config = dict(
    n_layer=14,
    d_model=128,
    n_experts=40,
    experts_per_token=2,
    d_expert=128,
    d_shared_expert=0,
    activation='reglu',
    moe_layers=[0, 1, 2, 3, 4, 5, 6, 7, 8, 9, 10, 11, 12, 13],
    router_score='sigmoid',
    normalize_top_k=False,
    routed_scale=1.0,
    balance_loss=0.000594,
    balance_bias=True,
    router_noise=0.3,
    init_std_router=0.0261,
    lr_router=0.000537,
    vocab_size=4096,
    norm='rmsnorm',
    norm_eps=1e-05,
    tie_embeddings=False,
    optimizer='adamw',
    lr=0.0033,
    beta1=0.9,
    beta2=0.99,
    batch_tokens=[65536, 131072, 196608],
    seq_len=512,
    train_tokens=367200000,
    steps=3196,
    dataset='wikipedia_en',
)
Below are experts of layer 3 (counted from 0) of a mixture-of-experts language model. Rows are named router (the router's row for the expert), gate (a neuron's input weights, with its number), up (a neuron's input weights, with its number), down (a neuron's output weights, with its number) and show model dimensions 64-127. Each number is 50 + 15 x the weight over its row's rms, rounded and kept within 0 to 99.
After each expert's rows: a language model's description of what the expert responds to. This comes from a sample of Wikipedia text that the model never trained on.

# expert 1
router:48 66 79 45 55 62 51 50 62 75 34 73 31 41 56 62 24 50 53 52 68 50 51 60 33 51 62 37 43 53 58 22 39 50 46 65 77 74 50 52 59 10 21 63 42 55 31 38 67 56 52 43 63 53 43 63 17 32 48 65 51 37 40 39
gate4:49 46 52 55 26 89 53 56 41 21 58 52 56 65 64 33 86 38 49 40 50 84 41 64 55 50 56 58 71 41 53 59 61 43 48 71 37 52 63 66 35 50 37 36 27 47 38 62 55 43 36 54 23 49 60 58 66 48 59 21 70 42 39 71
up4:41 52 24 41 68 28 50 26 36 77 30 60 55 31 23 53 31 72 27 69 29 48 68 35 62 31 38 52 51 59 48 68 39 37 36 18 69 64 36 36 59 53 74 48 31 62 85 65 49 35 60 54 67 39 33 36 25 48 36 59 41 51 43 43
down4:59 60 51 64 55 58 38 64 50 49 51 51 63 35 47 41 51 49 39 68 33 58 23 54 22 18 33 67 43 60 43 41 34 47 60 60 24 27 25 45 36 57 43 58 41 22 54 48 47 65 61 55 30 40 68 72 43 39 51 58 59 36 70 19
What it handles: Word-final suffix pieces ending in s inside names and nouns, such as s, es, ions, ers, often before commas or "of".

# expert 25
router:48 47 39 57 58 94 15 51 51 44 23 38 48 38 37 72 62 84 47 49 38 79 37 50 60 62 27 80 54 67 65 57 67 53 58 45 65 59 53 57 52 23 53 44 43 44 43 41 34 27 30 58 39 53 60 60 52 41 46 28 55 32 57 48
gate0:61 50 67 39 70 64 18 65 35 60 48 59 74 56 62 55 37 48 36 56 44 49 22 52 38 51 36 63 59 77 66 75 61 50 31 65 49 30 57 65 50 75 52 36 71 36 51 36 43 48 40 52 27 49 55 59 23 69 29 66 57 23 46 56
up0:50 48 48 49 43 47 26 50 55 50 23 34 61 61 57 49 58 54 26 52 42 63 84 34 44 40 44 58 66 26 39 48 47 24 61 40 55 45 31 43 69 39 54 54 30 40 00 39 69 51 48 31 43 43 73 66 72 42 43 43 69 85 37 52
down0:46 36 81 69 52 35 61 46 62 18 75 56 31 45 48 65 47 67 60 57 44 32 69 50 73 49 53 41 80 39 73 51 76 62 59 51 47 21 50 48 54 20 43 53 22 42 31 68 29 39 37 56 54 55 48 30 58 35 66 35 67 31 46 30
What it handles: Table pipes at row starts and content words in tables and infoboxes, such as Liberal, Conservative, Education, Coordinates.

# expert 30
router:54 50 40 30 53 54 43 44 58 62 67 37 49 70 54 82 56 38 46 21 24 51 38 78 52 27 24 57 35 64 31 51 79 64 33 48 24 84 55 33 49 46 60 40 61 41 78 26 45 58 41 56 47 61 36 72 72 61 60 75 65 66 51 60
gate0:66 58 35 51 38 60 47 71 62 55 51 67 46 55 40 59 48 40 40 48 02 74 20 17 38 41 41 52 20 47 64 42 58 61 64 34 45 56 50 54 48 40 65 74 60 42 27 26 67 54 49 47 34 71 56 36 32 57 51 13 43 42 40 63
up0:45 52 51 57 23 64 48 65 64 46 31 35 27 50 33 37 67 29 61 54 32 46 65 52 47 64 65 42 19 50 51 36 33 57 32 53 64 42 45 59 61 65 40 56 48 60 46 36 54 51 60 58 45 84 45 40 36 42 55 33 50 51 46 56
down0:47 69 63 82 49 47 42 56 66 66 66 48 35 17 54 21 72 55 40 46 48 31 62 39 43 76 31 47 51 38 62 55 08 80 47 50 45 73 39 63 53 56 76 42 45 25 58 52 53 47 48 41 42 75 44 59 64 65 43 56 34 41 44 40
What it handles: Lone consonant pieces like d, c, g and D inside words and names, e.g. Long|d|endale, count|d|own, S|c|ience.

# expert 32
router:39 49 64 59 48 91 08 68 41 42 21 47 59 47 39 80 42 80 53 41 42 80 49 49 59 51 24 86 76 68 55 57 66 52 54 30 59 56 58 34 41 19 67 37 58 47 40 38 22 37 26 36 56 52 50 57 47 49 51 37 46 38 55 48
gate4:54 56 58 74 42 87 46 59 67 51 42 45 59 62 49 63 68 82 68 42 72 42 46 69 69 54 52 66 77 33 57 19 38 50 41 13 73 53 56 27 70 41 53 28 68 76 41 29 74 45 55 62 54 85 71 71 33 45 59 37 59 28 70 44
up4:44 41 49 32 68 22 46 23 27 62 39 47 57 41 54 49 54 33 26 56 29 61 48 36 51 52 48 49 32 60 46 51 53 50 50 74 24 37 48 83 35 40 37 68 43 26 58 59 50 73 23 64 51 31 21 41 57 53 50 30 50 63 20 73
down4:64 44 45 68 65 68 38 36 44 29 50 46 45 20 63 48 44 49 46 59 58 60 66 62 58 35 53 84 28 90 53 43 50 70 30 22 55 73 25 36 38 54 54 40 69 44 14 49 49 47 31 52 50 62 39 52 60 35 62 83 55 40 54 28
What it handles: Table blank cells, digits, closing parentheses, he and she, country and army words, and middle pieces of names like Falun Gong.

# expert 24
router:48 38 34 80 55 99 27 59 53 39 25 46 51 43 39 75 63 76 55 58 40 77 29 53 55 59 37 84 57 72 58 56 58 45 50 41 64 53 54 46 47 28 52 37 53 46 42 43 37 28 33 51 29 69 49 61 47 39 44 39 44 36 63 38
gate4:60 30 58 53 38 64 59 74 65 70 47 29 65 34 64 46 21 62 54 68 83 53 52 49 34 42 45 47 56 66 44 63 28 63 52 69 53 66 52 85 23 66 47 40 59 32 38 41 47 55 37 53 37 49 44 66 45 62 14 42 74 60 62 35
up4:48 44 78 70 68 45 52 35 47 43 15 44 57 52 54 56 59 53 60 47 35 59 52 35 71 78 58 59 44 41 49 59 55 45 53 62 64 34 45 31 57 75 64 55 39 48 57 40 53 55 27 66 41 25 65 20 65 65 47 32 40 32 56 42
down4:79 65 59 67 59 28 65 57 49 19 31 46 43 48 62 81 50 49 44 50 34 26 48 45 59 54 38 34 54 45 38 64 65 34 48 36 74 19 47 58 52 43 28 46 73 66 47 94 41 51 57 33 44 39 38 72 66 25 50 33 74 65 67 49
What it handles: Final pieces completing nouns such as Space, depiction, wheels, plus place and facility words like Carolina, County, Street, km.